{
  "n_layer": 12,
  "d_model": 256,
  "n_experts": 32,
  "experts_per_token": 2,
  "d_expert": 160,
  "d_shared_expert": 128,
  "activation": "geglu",
  "moe_layers": [1, 2, 3, 4, 5, 6, 7, 8, 9, 10, 11],
  "router_score": "softmax",
  "normalize_top_k": true,
  "routed_scale": 1.0,
  "balance_loss": 0.00448,
  "balance_bias": false,
  "router_noise": 0.05,
  "router_cosine_scale": 20.0,
  "init_std_router": 0.0153,
  "lr_router": 0.000423,
  "vocab_size": 8192,
  "norm": "rmsnorm",
  "norm_eps": 1e-05,
  "tie_embeddings": "early",
  "optimizer": "soap_variant",
  "lr": 0.00435,
  "beta1": 0.95,
  "beta2": 0.99,
  "batch_tokens": 65536,
  "seq_len": 512,
  "train_tokens": 313600000,
  "steps": 4786,
  "dataset": "wikipedia_en"
}
Below are experts of layer 9 (counted from 0) of a mixture-of-experts language model. Rows are named router (the router's row for the expert), gate (a neuron's input weights, with its number), up (a neuron's input weights, with its number) and show model dimensions 0-255. Each number is 128 + 24 x the weight over its row's rms, rounded and kept within 0 to 255. Numbers have three digits each.
Before each expert's rows: "gets" lists some tokens that make up at least twice as much of what it gets as of all text. This comes from a sample of Wikipedia text that the model never trained on. Tokens count by the router's weight.

# expert 14
gets: "==", "s", " of", " =", "===", " =="
router:118153103123155141131176099159132139124159115106126150093097159165149131138122094140116124103112146139145129098098111166106122095136140138108145154129087112149107083123161132150159169109135126113141144122176125118179100105112122147108116133161164135114148136147147150121161136136138099157121092134144161144102124115153076093167136129160092085142115154118162107089119120144092107112118143144139065133135130156090119167087174155178106101163112185108099123156110080077129156131166140105157148131142096142135121120090155133166137148135144164121146096135138125110156144103109135113171104122157139124108149105123110144162123115139155085096138125137110098138180137143092114116178152143121143147158191118121128100111137087110117168105132148107128125151123111146142136141120142
gate0:016185189129122125132143104128126113130129111124128152138148117134122160130110128144173149129128137095143175067156124124125118130135154109085130160145132071132128138119151120103145128128127131087095141128174153117114109108100132106133102130126126140141091165154115135149125134132125110209120129144145144145123133162171126126121140117116126145113122123119122109163142121129127138144121140130092102122124128104127131133129128127127121101087204156134170156125125174109124161148152116121139159154099134147107111159100162121157139139128139173127116118124143118127115073134132132131147133140134125054101128144108131190143124117179096090105130136127126152157190170127138148074119126127136127099106142165121133112106123118095159130137136132143146165088140117128185146165112128
up0:092117118127128147131148120141126079129140125109160124122168128185129128122119121116175129144161151125172131141118146190140125220091120183138110088129121124093143151133132122134176131145117154144154132131138128116133169143120159130149122123119129147076167124123123099121051128082111099174129153135095120096120150139132126118133129147129151144128174141098159129096135144067133159130114081170104132166122084120128110142124103119160083141158170117113139126106128130094161099074147123159105103100129140119076149131136117139138173115177115093097156167119120123073118128152176140089120123128109148132135111158152129086113136122126110128135123146116174125121133131091092138129132158097115128125164129130137112138120131130121128113162124140125091141126124136170102129087131129

# expert 15
gets: "s", "al", "e", "ar", "c", "ed"
router:127087159100132156142131164097150117121142128114081125111119110120118151149134121125142155116152148175127142139140120116131123100082130133147109132173097137159098143138125119178099128176138132149124130120076080145142176116163139153101103124124077138131155115093126157121100136157063170138158148146118113077139137116091113149132121153179116128119157133090107132137102140114101134132113114130131136121171138129087105110103140149174098103182151122113159116125123184148063086137099074129126143101096140164149119154107114099160133148076141124105118139123130098158119097156113089116121134130135157135126143110167124093112145109137124105137124123152107113165104114108110171137131140117094125107135116097109148119123130124131145109123127106142171101078166092113176115142102088
gate0:077108154089138128071125107129115094139105156126102140122156143191125139092125111133168148138142121114156118129102124149073124099110129081123128090165120161141127125180153133162136133144117135120118138131141127135101207124169074122148122144127127079114129130112137098127134121196107122129141125135153192131137121127110124094120152103128056133123129128126098137158155130107177145120125128140128094164160102125125087125122130164128142100183173104158190109150135117163108126126123127174115125103169115137182177124125160142106124169157142126124143159128122140131135142127147126130117176130102115126138131116127109109155122136135187128117123102099131100135099141103085152117126107132129120125161085139095096158119174142145093135102153127131129110128144101125137124145113129
up0:134125110116183140180147121079180130141115118164181129150135117129141129128129136124106061164120129115113130114130120163168124182182111126129118156104124105127166138084125133110135129131116141190127125138138121111116084092112136126119134115141132147136126149153129178128180165142139126103110131146094135138127115176122159141090136159146171128145136106114127121089117109162098115190135085114138131131140133129122151145132128117136142148152135131139123131089078117078133162113152139147122122163090129185122055136140100132073107152102097109091130119102114137119126137108137157145129138149112122082152125080120131126124135111131139146122126119150156104098122119105154122140090115076128142142081130156146144155128105083131143145140094163088134117130123174172090094127128128

# expert 2
gets: " (", "z", "k", "y", "i", "a"
router:161101117107119094138123095120117109087154151126144118131119097101156140120114112138126081127155139094097093122151152154160157148124126134132157130140148180123123103110124149067142121137138077093141119108115142149136132135111125119103164140136139140096126071127114112161164099108139123116182127127089100064109147134107157110145141138112144141119103167153111152111130162141124106123117192092121109101139124140128164154135121101124164151106140117150128149130087135126144114162081138167123157096133132109150113142142113096123085076083126124097111099063107106110135142143154135122142153089114106182158149101124129148132092140140145141170115138127140107146126143095151130075119161102130164153168081127132139111119106175094154166110133147157094143165129141112140141115118169
gate0:136150102121133152147113119130137128127128106133128117092125097151173081139154126110100129145071133132118140126123117133136142108069140171125073132118089178131131116172153105128138117129125129134085114072129113124134137175058130111128122151126119114158127126155085171128095154127147124098189048121063130130147124165129129111142144125061127104122122115082134109114135126126135089057164106111125133146128155101174096113226099096139135139155104123119103117120119129134132169103132173135119136137123142092135099118134128141126119119129108126127106134127147147130121135133129130148130109141129123098163131078110125142110128133147155124136134127124129121108130120130126125135123175136093196129100115137108137141132113114153103164201114135144166150138140128126108128141139146
up0:134132152146103186169128128138119109096129120137113108137092176115094127134163145130118116136133141125106122138118068109137087120195136092151141113112153100135160124145123137126110144137096172128135150143121145169116093131112156119139129126132158130103127089105121133148130130046136149129123155121091089123111112195107113124083112134159128115155143131131139125127124068121120124160113105151129133114128085128094114158144109131114140107103138171151096103119129134135118148126185122177114109122108096135117094114134118137118122134123122133097117143134121108121119113128118125127172098132128153103123208127132129118149111131129065097113129078122098127170153127147126136070118127134124118081128117183137087139117135166109103139125143079171079158161128128111145099125196123

# expert 6
gets: " |", " in", " the", ";", "|", ":"
router:106145099123085104125118102154133141143097085108111136150143136144141090149142104105169137132115108120134114103183124105090125179166100085089170136144114110178125107090120163140144149117125094128109110134170115106115136119066090118100091105154157140118144134150143100161104122109119120111105151124096158117126096132156118133138146091127106154101093132107156084146126130081120095164123138123157117115143155128139110168127144131132116130075090137111136119136105111120118092108100130145113135100159150121151144142115142137140132109152150177174141126129160161131112106157093132138139145088145108102163149140178151173157140146109099164137137131072089124098130174147102163121137143125120120147118143122162149152142138138147135134112175140139120090138183141129076186136144118
gate1:119105128167161126157140126139060128135159122100135197127102174119124101108159130132151119157104133157133132126183150161140142130135193162119209152079143067121162113113148091143143103129128130144127153147133126131130126151166112140073093110145121096081111102133100080127092109104120128129121153129175133119126130128127108118108129163072121104160059157113147129134089135129133131133132126132145079141124135107130104127133128129135124171166212105130105130138132114128121120127113123092135067154127159136088141144131193115124127100123114115127118090129158122126117129125117134100115127123188103119111113120128108140114110130128148138081130138144120147116128151134116130121121084097126130116146128125136120121140092129069135128128069135126113113142144125157109142129105121
up1:085123128174115130143130128131129153072102110123132183106106156163178145127124143127102112136104110163130183166110212143113155128143123098105146129131173109140125158119149127128126136109127115135104140126128136153130060144128081129108126117167117116133118126154155127193179135129124133130127128122123147143110090108148133108096127111118128140127099208112143103157103079156124129145128113168101119129116128172130119133129117124130127132122128129123179127143129109131128125126128108101144143075152108124128123117131157045107120134119111139133128133130133123099121158133089135077095172134126131118128129101119152157146086131180111147107140123195126125102114150119121122126109058111127083116140101117127127133115129127138149127146125204072124108115139127113120110124140077

# expert 13
gets: " |", "0", " —", "|", ";", "%"
router:116158124174083145127133131144117102134124079140128151138137094146141089180129120141116138147109072097117148128127135153149088126091121116150090149098146108102100117116128147081147120160119130128094149133149136114084135087151119099158099142130127134190137088145095127136153141122093114112108138149133108152157139090130109120086123139113131147117156116123137107097113138178109064121112149145103172147158116092153141121113141103147114129070168120168143120125152061153125137131134197116158135092092114125138168149135169139182139149138147140129156133144133109134132091165130101137149110100121108127117159118163133132148133101126141159142123130120140135096128168120095163126076143164154125077138143152132128092137122162163154102126122110133090119155084123143097122127160115
gate1:127125158127134205149127184102109141128117127144132125130115122128143124137164154126137128129064114127129130125137157144168123118136116127122138129139146127128133147130137105139168118105128140142078127090128152127122111137132118090141083113128128129057133125109132133149127177142078124106131130126130130129125135143135080093102122125131128098106128174126121123095078124092097117136131118126127171174089135126109132117139145089138092132132139093105161120129152197111133119116130195124145126118127130126113128127132128153140169086111127126147113131114090179125133133163164123141128123121138127124132128129134200073169129115128182120072192096129123133132174154119116120147124127109157154115127125135116143128127145129137134128239122135126131145090126093199133133119175125
up1:128116094114127067105152097149154109117120140124139142116129137128128164149126130124113118129180127134090130093134135126063132131127129128129114152134097130133138116128117138144055120161119117128136164135116109168128147082129128203118156142133126160193120129137131121104140078083183128126126118132103124130139125104131141176164095139121128151128135131146141141147212131184164137120098128122147090103172142127167107144115158131112134137123087182139120155122128065130131136112131068138125136136130131129125129131127125079128059136128118131102127126156175090134129138061071160081143135129127133115129190143116100170101119129122096134146109158125128126128099133130134128087129135146097116130137141110165100128137124124131123143101177109129124120151132146095108128130115127

# expert 20
gets: ".", ",", " the", " The", " that", ")."
router:151171117151139127134121139111116129097172093147134131103117104130159143120149123132147114153095151156146160118147172116113127103112140153143133077110100121086155144099138143119142162156138137080104104127140165124125130066126108078111100146176093121131117118123107134115139123090128147122104118144117136135152160142136124139084183098123127166145170129166112152062129100183130123102114158124135071164128127158122112117096133115136133133130152157111118158151117135119137168147136119142098132131126128145117128150107150114162160112143133133186122114105090146129111091106123160074167112140145117111124129117172137157104139148081112137135109116127101108077133105131103102156119129159121085111140140135182114146150175163120123111110096144107153129142102143129088119082051147
gate1:126176119160124113102156128067098195153099169139138132146126128124155118160127118140117111148127118148125132116065120129145141169111173134150156137145179208121171127115086132104129121134098162099123101119145164188090163119125125128114067115130132141132151119147102128105159114130131127135126140146099133100123078118090130124144133147122119144131127131127110128120143133129204165124129116117121166125152129145083154105128116120138114128130159147130128128131144130102128121142056144138147120104114111145145141115098113151127120116140143065109147125226107075128128128122133140134166114129142134184131134135146127135149127138143172119114128125099114146161162138100163134132110084103134113107111118145156121179077127128135121116126117121090158120165084132129146134119128134
up1:140106128179140088125123137149117074129161128139125130107066057125166144076184171146134128106140138063153128097180162131120126143121107111127143131128083103136112130107134133143141146122128117109100166121105077120166097120134127141140136155126099119107070100154115145138110123105153119124133136152163101081132068118112162128122100067136141128119134103133107135154074125130137149125085090111172155130175119128178122106129171116136137128130128130124128126127120174129095149129138098116110131126118065077132133157126118126070130142172143083127100125087156092151131133128135134128130140149126111161126123117198121136108130150119131147144130137130143177130125143132125126126132154109084132135113122120140124114155124160122148133088138124129110082124145115160158129124146146

# expert 10
gets: ",", " in", " University", " New", "ton", " York"
router:096113127164124117181074178115136130124120136103175099074117112124128080124125106144115145137089092130072128141112131124154100117131109127082103123127181151131161142125154124131152166077102144128158124141155105086114153133154134095123126089119104098143088112149116147115119102134081137137145133139090178150130139141161129117153179118136111156148108166094123127162098147134054096122127121116103124119108148126094108120152096139130137127082122174183162163126131124099122121170128157152121146119112101110121138143139106186180136150158118131117132130100119127155165129140146076099136118128131140124131129114143163151132118131077123136127145141128121086117125174088148143116142115133107098113151137133128127108121087149158112128135168158103140120165153124127175126159114134
gate0:159102145132113115129131126160102174089103099125091135124128159154115119149137091117137109132110130132132138117106137132127133128099129126102118122137097129136131158108144090123157120132127108112156182154137116172130086113139122126153121128097135103125117142139158120100128161136123129130130127134093130129163113074142127147133136129121127136123136104104096133074107154156155128140167096127121147135111055131135144132133165119135138117096133153141155129155133148046140121120153148111122129096094143141111106128094166136132130121176083161217101125124083128066129136128070145120129086119067131132140083097110120151106128165081105164167110089089135159166159125147132127136125099111126113135145110146116117157129102125128154123152130087067102128107115121178124117073140150
up0:120108113159131127092122148132137111128119130129133126212119194126127194137120118125111130135115112085129093103104193131147143126145115226147128116120132110122123118118072154133129118141150151099080124144129171127113137143165113130126135133155110204133157129125174129114106117169174129144151133125155128133122121120135128112089134166110135138116081157115101131152143121140136128157107196132128128119124148141126139070145119128128127154120128128159083134121129141095135160127129129179148109106147125164108157128137129115126149117135136141127149131203150130158120182129136119101087121132126112137099099112151168139127143131123132127151129125131152136082137153132087121130128120176129157134110092129147130151135155136102113185144119124161077156181121151127126131139130086

# expert 5
gets: " |", " (", "M", "ic", " R", "|"
router:136078085098157161096118152120110110138119074079102113124146132128130143153144096122128128121133109080135135086149132102132130082096087156167142108084097134157175110116092114165136115135131122099113133113139122132125133139135133173155094151150148087116172130158148114117148085118086127142123149147109115121136136119146113125081145072161138135108111119154161107147126134120141108134086082150116102127148084148136129131161132086177151131145164121157131107090136099163107160103140114166081157145172132120132178113125151118082105111159154203140117154090091145155138120112115161121118144143108155121124122106120135148159121140134131087095152124091144171100125119124130169137156116145095146102126130127101151104126132103145149138071152113111128120126140110119111144137115147
gate0:130111162131143139119175115167124118092104119161132149110123127196121126152127123099124129128077152074094137130126127128084165112109128082130151099131132105146112121130150081110120137110149130118131131129102138126113112099140126135126110122125149122115174127093129123134110128129177125145113199125171179109156109128110078150125131144173139125112178140122172127137097111097131124099129141128153129198110142131140094123131112130130131108147145128157120191128137129120128154153155098128106157077117075109138131133139109122128076141128137187128126126133077115120095127169127111122129138131098158129117058104108128123108051136138146127089113122155101136108139125098174161131123132157156128143126167151147119120147155117123129108073122129129124133047126133128158128116132129
up0:115159119140142128131128132095145108126121157133129128163125081113133155127115127126126123147087125141132119111151116128175120125115159134137115150116133127116142172126138131128075050103132123128125156124161100107113225153159108116174148128128094142114102129137131140128135129129108117128134101170086058085128125121162133078133128127143122098125087120109133128078137104128023133168144097108128141065134140126145119102127137097138130149118109135126163127128139147138128135098148157172147136136132133154111125118119112125153154133096163128118104151127139134104116113085116138117191108123154119125122144102144147206156168111116130127152128125127185165184105111131114098081137144129101129125111107119066128167136111126133128120165130129136125142128122134122107130126161132

# expert 3
gets: "\n", " |", ")", "---|---|---|---|", " ===", " =="
router:127177090148143155093149081154139131127148087127140138099128125093105134151093119183099144166089147091185140108161098141126098102132157153139135119138157120104105093091139119110143132147155159123054126122135118146133138121121126160113146106164100141104151112150079102091116136114129137192148098137126110162106103128139127127134139102133117117114167104154119106142147142109109113121133142143109104112159110117137120121124170149091103097154165117095111127200122150141084170104135108119106115124141130148124168131099123127131178110127145115127129094162102117107110150105109154142102130133114144136162141106119173172113120157056124106139092114133118107143158133152103141150164128127130174116090141111159135102115142159141114152105132115105073141157135151161156134133101145
gate19:132127157120158135139132116128056128100163142138116092128136117100126108114060132135115106128112135134126124170132118116111123134136117127097125129128147143127102167147182150125157052160120168129127128112097127129148130180112151126132131128136141101127100176146071126135128129115139111129119122127127123094158135116153141166117135132196137139135117083141118118127127135119128160126104114115107120153087132129161139133126129052087134102127111114126142127129157158150132122089159124086135117125073062134117121111122127167113134124182163133133076126119158140067078166126091126140137117105173128125126097116136125130138110111068140149123130129113149128216140084136103111141099108128141129109121136133144123128112136094126106169154118154101137133121195115149137138103159125
up19:132144123147139123105174180127108133125129128130139109086078124139141154136132127098108128117128107041138129110123132169126128141131097120164128103119142129127153138162182124197159125130126124126128129059126089065133168088147110159156102129106103073130095189132119129030134152166124133131125160121139125148130127098130099131100132138190132111160165137126150146085127129113126136130147145127108128122118099127120140134128117129135140124131154130128134129148128144168128165116170140116072147129117126130125143144127132174157142089112113125158111129107128127142124132158068128130102132148120058122190140075124073125109157127156084138126143125140106138144118113142153177093121133129108131092133127128113128110133144110130133105113100119118142156101129131137149156122137130

# expert 11
gets: " the", " was", " a", " is", " an", " as"
router:082144122136142130132140120150146141159127137122086100116131146150093145139087118161126092133106101096066118120137116149136120140126094140117121107091124081167135134111127159152102157119140127109133166145110131116114130139134144105136085111121152148109151097147155117136122120135140124146153131126075183102156162116184159108130140173139113155116148129137136132125148148142129093107110162125079159104120101164129132149126124126150107158097121152185117130160133090084126139151141087121138146118204082120097159122120143161161137132092115113147133157134118086139143145122129145072136140125102122151121113160125137198120155107168159152123122157105147146108079178139120103123115143157117118113170158106124160139116128136155101169161065164100147135128133123147120152102111091
gate0:134103134127136107130124169135164127158106129154124143101123123125145130161103090128142145120127126131086192120133126128108138122119097157136142126085158109100134123125147140149128068126118147130094079068179129114165125132126154121098137098139095079105126155130120109111142128128129119166122132154146141174098128122142126138128081158128128133154120111127109123088129076139098108054128128113130104154124187156124094136131126128136134137115144132112143144073147124168170134130131128123126138143076154126105163158169140113134130114129123096163122136141135124103171141118113170115100135144127086107122135142110144095111211125131124093098168137156124127146085135159132153123125146092123095147162128107186143112127103176124082118134149167128121104129080098115120124184123088
up0:097186150116131128132128133116151123111139138121166141144125092150122123166126132128212127176107130125128130169143127152103134129137145052132149120170128124133134110151129167131125126114096127166129098150125104129182129150159127110125134154129123156107131141074151118122120127125134129140133110099083122117103107124097126107116126150131132127128134170158160145099114120127128138129103120118135147149084146127113141122131143122167166132136099117082126149130134122152074124171155144133118134166129172152142075129110109100121136126131172136112127177154142129133131152132092137161121133118143140127102129084092132107127136172068163114098095152117135160127209118132115129116124126159133110127107136144101126091140100071078131129122165184130139130131135139113116173147225128

# expert 4
gets: "d", "th", "or", "ed", "/", "9"
router:150100159135093105143148098126132129141155134112119076110106159074158150099140139119106151137131163162128125105143148112122175147122155092133127104098123117161171079111140135126138112107145118121111123116098118118129087120125162133174121107127162135206116142121085090148126160148102149145138100110155154116129104130121151142128126118124134136102103094121105117143114170117129141153140139117174144117134122145114165167153161136123146160105139115076151159085101147102139080123120134116080107093150173161142135135131099146110118143121112136090088156161148201126150109134116160099142151158119107108103140153114114109112144099156131121172071162128096116135107135148144134124119161108124121130103136156114179125094165097118164151148133075088164107134140163134130150136118120
gate0:094128171128128134103127138123130128116126107106143084128101127127132151131145146097129178130134133146128108110120134125128170169133133156144091117145090146105130124128129216122129148138136128117112155070130149137141091124099128136152105130095111131148201178094141126147140145131114140123155117098125136124122128120088201093139136118132124110115097133154129111113128154103162133143165127122145139138141129154137120087168167126136138175119157122095125104171157128142140127118069128111048117111121137136153147132096100125149155117128128149172150122116133153137129119114089130127155126115128099109106141156142140135065085139122105076132072128138127197134154131104117155175131128101133114114118167123143169125107105117093104131106083131126123088077101126121146142131181114
up0:144123124124116134128129098167109103084142129114131129120115079117161113128126106124146046137102132155098100138135128168109157137125122151160110118133127159099104130115133161212144124132129141124125093116130139122128140100148155130127194117129076137131174102122105193128084111155081130135128162147122158090161125129185153093128137163144134163115060135111140127155128089150141128115104128127161109127092131155167135124145125086162123150127128155139131137131126125128136101128099146124093125104130133154113185127133130138121169124215150144184155148139131130093126149109159149134129110128124135127125128137149111132110130117076150130128067135132126151177122132128118122139132155125174140138106095130100149076101128088110109128150140163116145131092124132099166136138128127

# expert 27
gets: " and", ",", " the", " of", " to", " for"
router:101126126133124192109125128150123102143107121144082115157127112135131142113110102108134127151124111090116166104101117094106127106121189140149094081112134102166147135148126131099150134139119120110115152134183133113160157123151108069120100131154069108085121127134161115114131115103110125129140140112123110116194092103145107122103090141116155124140101119129133157139146122110121076089106125195134146156137113116123105134094175121139094116114142142112150153180140174099136117121135097172112112127142091130102120139122147145123154105110189134146133166125123112124118129134115143084131110125128091109116094167157154167164134088094119100115111134117147137153127089129089137124121112173145127105157138081168128129112112135146153126113145085139156077076121109113110091100126112
gate1:103146125127090142130128110175107136097108128103126144160150111128124142125137096125145139127130091102125135153167144125124121124128130121125122114113155125124134127159124151098128177112128153162080109035110115156076100128156125129091127128125115163128059117155136129149124152124118111090126138106138142141157163118121134176125134123122147103124138085124143126116127104115123110106128140113099122122139121130186114173116144149129125130133128042120153117134089156157098129117118098089062177139128151128139155123138172113126156104130135118127133123140138146109139152147132179118079128105156106134063132129141125129101142193133143126079167128128126058142126123112128111128114120119150093140098134121147089123135138146099133127119128146200128157179115123095079092128106106
up1:114131106113093133130149122132098156114095108111127128195141101130122141137151053144173142131141125119128136128204159135129164111117134128126151117114147136151136137160121136133106138045123134120102126064155090126112110125133126122073128115135117145149075113190161137129136128126101121116162123122109132140146149129126111188142129119121172124123124127136137132134123124123076112097113137153130126139136143135150113125129131111130134101098123083086166126133115144135093127118114122125121192139116109112165121108173168098117128127151143127148184133112112129131105133134119167126131145086134090130125088118136117126094143187114128118068156126167130099143114116117123108131094117134177118148127091117186118120136115149107154161105148190164140123148128148119088066114110123

# expert 1
gets: " the", " United", " first", " on", " St", " to"
router:095117089165107130164092134125102162107103124100167135139133096140136078144129096107121136122119115115098125142092149144171121125123117112145119174089157091152140090104110144188149150098165134127121121126100151144155140114126126097124098105126106150158130128126082152094069110112152138131101101136100135125130151126160121112156136143113147144120089134150098140136118111140089104124123162150116152142092151096128116141137076136146134146074110139167111161106115104081100134149148147107148130143103090144043084102129162136161137121135079164117115133149111165120160091164121172124082177185136104154135130139144113114151148122085132124133136100140108150107118105123092135135105146132129075116100121133109164156129120137125160129139126129116144143144093168151131126156138140
gate0:072152129126108119131135123119128118130148102130092126125124109140169111132063077157123148160115124114102131206123127079070131204141127115146129140126131080127126172118099148098139129131148105093115171122132126118113135127127126117129097102118147149080141126122099128197130123117048130135124101128089138113121131115109126127139181134103130126169110122125081134135124131131131124103122112107130132110120142144126121165124087163122110128057126148137118147126122092105122093174136111082132182124128129126119134123120129122140129142116146128130156120115100126127138130096197113141108125117126137100147186132136125066126117133116104128168113132127135105126101115166136109090172145107115129130118143133116149139086116131131149112098143199076113103095132124092135126166128124
up0:112132136123130142164094134077100158140151146105109200128129094126152130132110109136103135091125102077125137149106137121132044140189096105109123122134139135123089149106132128084135149132068124079128116113127119126137094148205138119105126134131106127104160138112126142162165093127078121132129056120102132105125161112163147111130179106129150131125126137152114098117096139129129107131147118115136125143161129127138095128127107131134128116079124132148144130142134138132101128132140115147124133048114127128123134108127135158126149135135129123154128120134104114123183153139128159124142099106051177138161184075128103110130106127125081124130091129152178126114134129101130123131137155129115128143082133135127132094135133173123139135126162145128103122121151173104129173149142100

# expert 23
gets: " ", "1", "|", "–", "2", "3"
router:101113152151074104127172064142110122069109139169178120144086151114117111107121168136153143190145135141164102145151116134127156142145159104125152118135158183114135115166110103150126093119138122153137123121139134132138144118154136165190107133163113141171147149132148152109130132080123120112154148136116126144111078108128149121135178147133118105141079083116122118119151125126149118146098093102129128130143137100168128127138122099103125167122102117123126120107149121098142050103112139124165161094132111099137119114123128154078135099158144132116084115144112107151169110095062100160106128097139105143130123108140114121097125109159115148140130073112127112141133135135112150082129134146139139091118121132094100147135154090165136102129135156104127099133098083120121110152132151
gate1:115131123112128138160140139121115119125091135118104139103124174127180130124086081121097117129093133151087172130133128094072109084125121143136127147144091122156128120125102128105126132136068148173124170113132121174128138140094121143096119113125138118069149143135141134183137120108098129159096133103131093117153137143124125135122123141127106125132127118091174139131156122129165074124096109188125143188101107134146136106096125087127143143134176138130123165096110112128132132126146062116103133125097159132127145180140092142123122035098189127108111111120071171120117125120120127142126096133128146104120124111092097149164177126111131173152079139136128129108132141134126130100133130152084142136129131149135131081121119128152156127129118166112101125139132139134128099127161128
up1:087134131118175124137098125108149128140129146130170125160092123129090127127085118111123135117111090144114148138102104120125107145155129099131132124129129135129138146092101096163104120124184069134130178128101112195109144090188076158169164073157128152132158132076104150110074128088069130146133125127123139108086163112148125134126109131126127128128080115126124144105131117127148146081106119111138102129141127131164164128132119148104164129131089115108144126160088112122190110121123118133098095126141155118126129133122169130157082137151132092103128127162102128151165140107111158115124130121122136117129147099179131078128147128127147120132173121129156125115130133108128077124099135124106130093039113130130131130137161124144127133071133134129128154091128149128136130104095123

# expert 29
gets: " a", " the", " an", "ing", " de", " of"
router:121118147130138155117147115099124128158126151115123090193100141086087116115119113126109095095141161116165172125130131149115149146138128089126140094135106149124133166114166115139091123134146158130113099175137117118129122125175104118116072154105134150144133125114160115070139156098158113121138137136124108113133099117107120129094147154122102102115155126147153172153152141082132075135152122115153108120177142153106126100109134081121122130129095133108129119124156117100148128137117100140164133112180123109130087127163142123201116073127128102151122145142179132107150139161154135105114129089097121074182121134127119136165119129080137110153114176134125120152162161163149143122094120095176136132117163117104157135102153088126113128187107150133128142131115153102127116137108088
gate0:143136139136090097133144114142076146129128137131136128148122119123108128126059089100116131093106147126130109127127122112163160134142139126123084075177124189122050132125174130110145125137124083111159130133129141132126121127123146142116134128145131079131131115117098132120122127120161127130141151125170145113124126099105115113125162133108119127097128076145122142116141109082120125133117123154163130097168148078108140132163134097132120121130148130132125140154128128078246124149128137188125132163118121165129149146142187058131133096145132130145154119152129171144120108125103130133137130134109112104152153136173078081169117141147109121132179130123125141104102126157125136135117130129194095132117106132153130127099137114106101122140138108139081152125116126160166124120142095
up0:119138108115136110129105123147131128130129128174136055129163129112175127169155147147147110109147094093123120154117144158116134113140171131152175116104126070128180094090087124136117127121100178128069138143124096099120107124149127127127124086106086141049152108167110158129136133109077140133129102129094182154137128137126141128114103098130152158202128151119123148136108125128120133126136126108126124168110128132152160143191130133133130158121132119122118129124126129157093138122176172071128117106127127129120152128120064152117119128103128121071112122128126106133128107177128143141130108172156131134111096129132172149131133139140122128132118112132088094118153167118068128152159123108113122079131131120140124116118113150160199131124093133149160120128138137138130124116152124

# expert 25
gets: "s", "9", "8", "t", "7", "S"
router:125164134120129124146146161103154143124113118154147119135152074144119104132145151163161140112151132167105109137067156157107082104105166175148141136143099135121152112120163128073167148108139159166128112086143154136165087180121150119126108120084108096145137140096135139126126095094146141130153141080087139087098122115175103101132137095114109124131118107154160161132170140134120108168083116131122128094136094092132161126156101143178115130133096103094191133148112115117125148108114132155160117142125128165169149155145161153089105130079093078115119127144112104139148143136138159136114115157116089101090161112120157142121144110113108164128125140103180123106106136130140130136140139122102134101115144107160160139093133104097127115148138162132143118140104103147159127143111145
gate0:127110078127134140128169167128133124088133140138127170127139127152126152128141128113126124174124068125109109133134150144144143092112143134139123118065111140120118163092124131099132157100123148150153134092104087151112106118115126063085135126147120117136094118122120126128115128079128149109116149134116112174128109143128087104126097059128127052147123099123132141134128087128146124089105114132159132135128100114119127126095133137160062117125109122134173126075121161111128111130122124128150099096124095128140139149141126134134130102123132098115122142143157161096121146148156124125129178120120089106107141128118143141122059126120133126076128128090108109161119128114126110110129130105138134117119125217138158094082124132137147131117104116059142226133140142141133150155137144
up0:135095100114096129121124127121112148136151097128132123183129100122126121109141138121125100140111129133140107149140127168129142136097139129152128108127128143120122140125129149082102148107126126134128144131023038129129087130075165131091118113153133087186129120084107130132154106152119116102127107128088158149122126129175070160153131082132116128129181125118127120135091109118150111120065131128134121142139123144086149136130133204125091135100083119131129110113120138128148116152103133137122151136128129124152138132114101115176132153104176144116122155128144134133130130126129139135136139164107145079131145136117190151084113138116125152097123161143101122116105171119134122146116129126156131081108137144130144143124128161125114111165132147122224147098077143125103119128136131

# expert 30
gets: " ", "1", "-", " \"", "3", " March"
router:144094149083144100146157123111113113104135163118153096152095076152117147112127109145111139151140085133174138194150118122147149156159113134140107123112123133116146147117118101119145139154185128097130152134147105148093120093123082161119088129132101127142145124093120143164154125109140090134162181145163137130150148138132133163088087128113139124140092139132142135137109135146113130117125164124120179150174134140148096138135160089158126125127155157104143131088153129142102098151114056119161116097082112147131103143136109159108107134120168143112135147162136148151106100144111149149085115175117136071106113139136168104128122133123096134154098139154106117183151144124108113085167132159130172112111146109135136148145136110133166112158159130095110083090141130140094119107107110
gate1:131131138106145184168112122143101091068130133123126138159128118107129142079151133135079126094127126129091101099129162080168171158138128176166077142144126129114124127138118127123100153124148113126128118093135119121151097124139104134132127127127121128127099133120117081121164175123147119136126114138132152138121130239121152130115082114088112111179131109173133118095127122127157109115125124176194155136093143135134154127123138117125121124140183077091122100113134116157128126126093118096139156141068158184089092101112135135097133137128124126129157150126129129145154129082127128124148110116119192109109136127164129130130127127157110125138128104150144128179119110134128125099129120126131122132150140167128087175128129105121122186127120152124104099115098125125125127124175094
up1:132102108142110159126159134167123099156122165110167144097132128115143056144116179132120130142087137111086068131097105109117128138088090128154111141139123148095130158123129121136143142101107124149086124127050209141126087128072137143152195123126115124129159155123129123124120084112168134129130145155059173131075117149123129135141121097131104125114135098134135105128108129159115116135134141163149142157127124154125126122099129135133120120131124103120124137069153142139111149110125117149088150160132128122140124080141112156127119093163179178114126121128129143125128121090127140131121135104100132121127126130149123144135116141111077072132129146189129129138093149152109083129139127145130145132122165134126135125126135111123117140178132116125106067116154143142134106125167069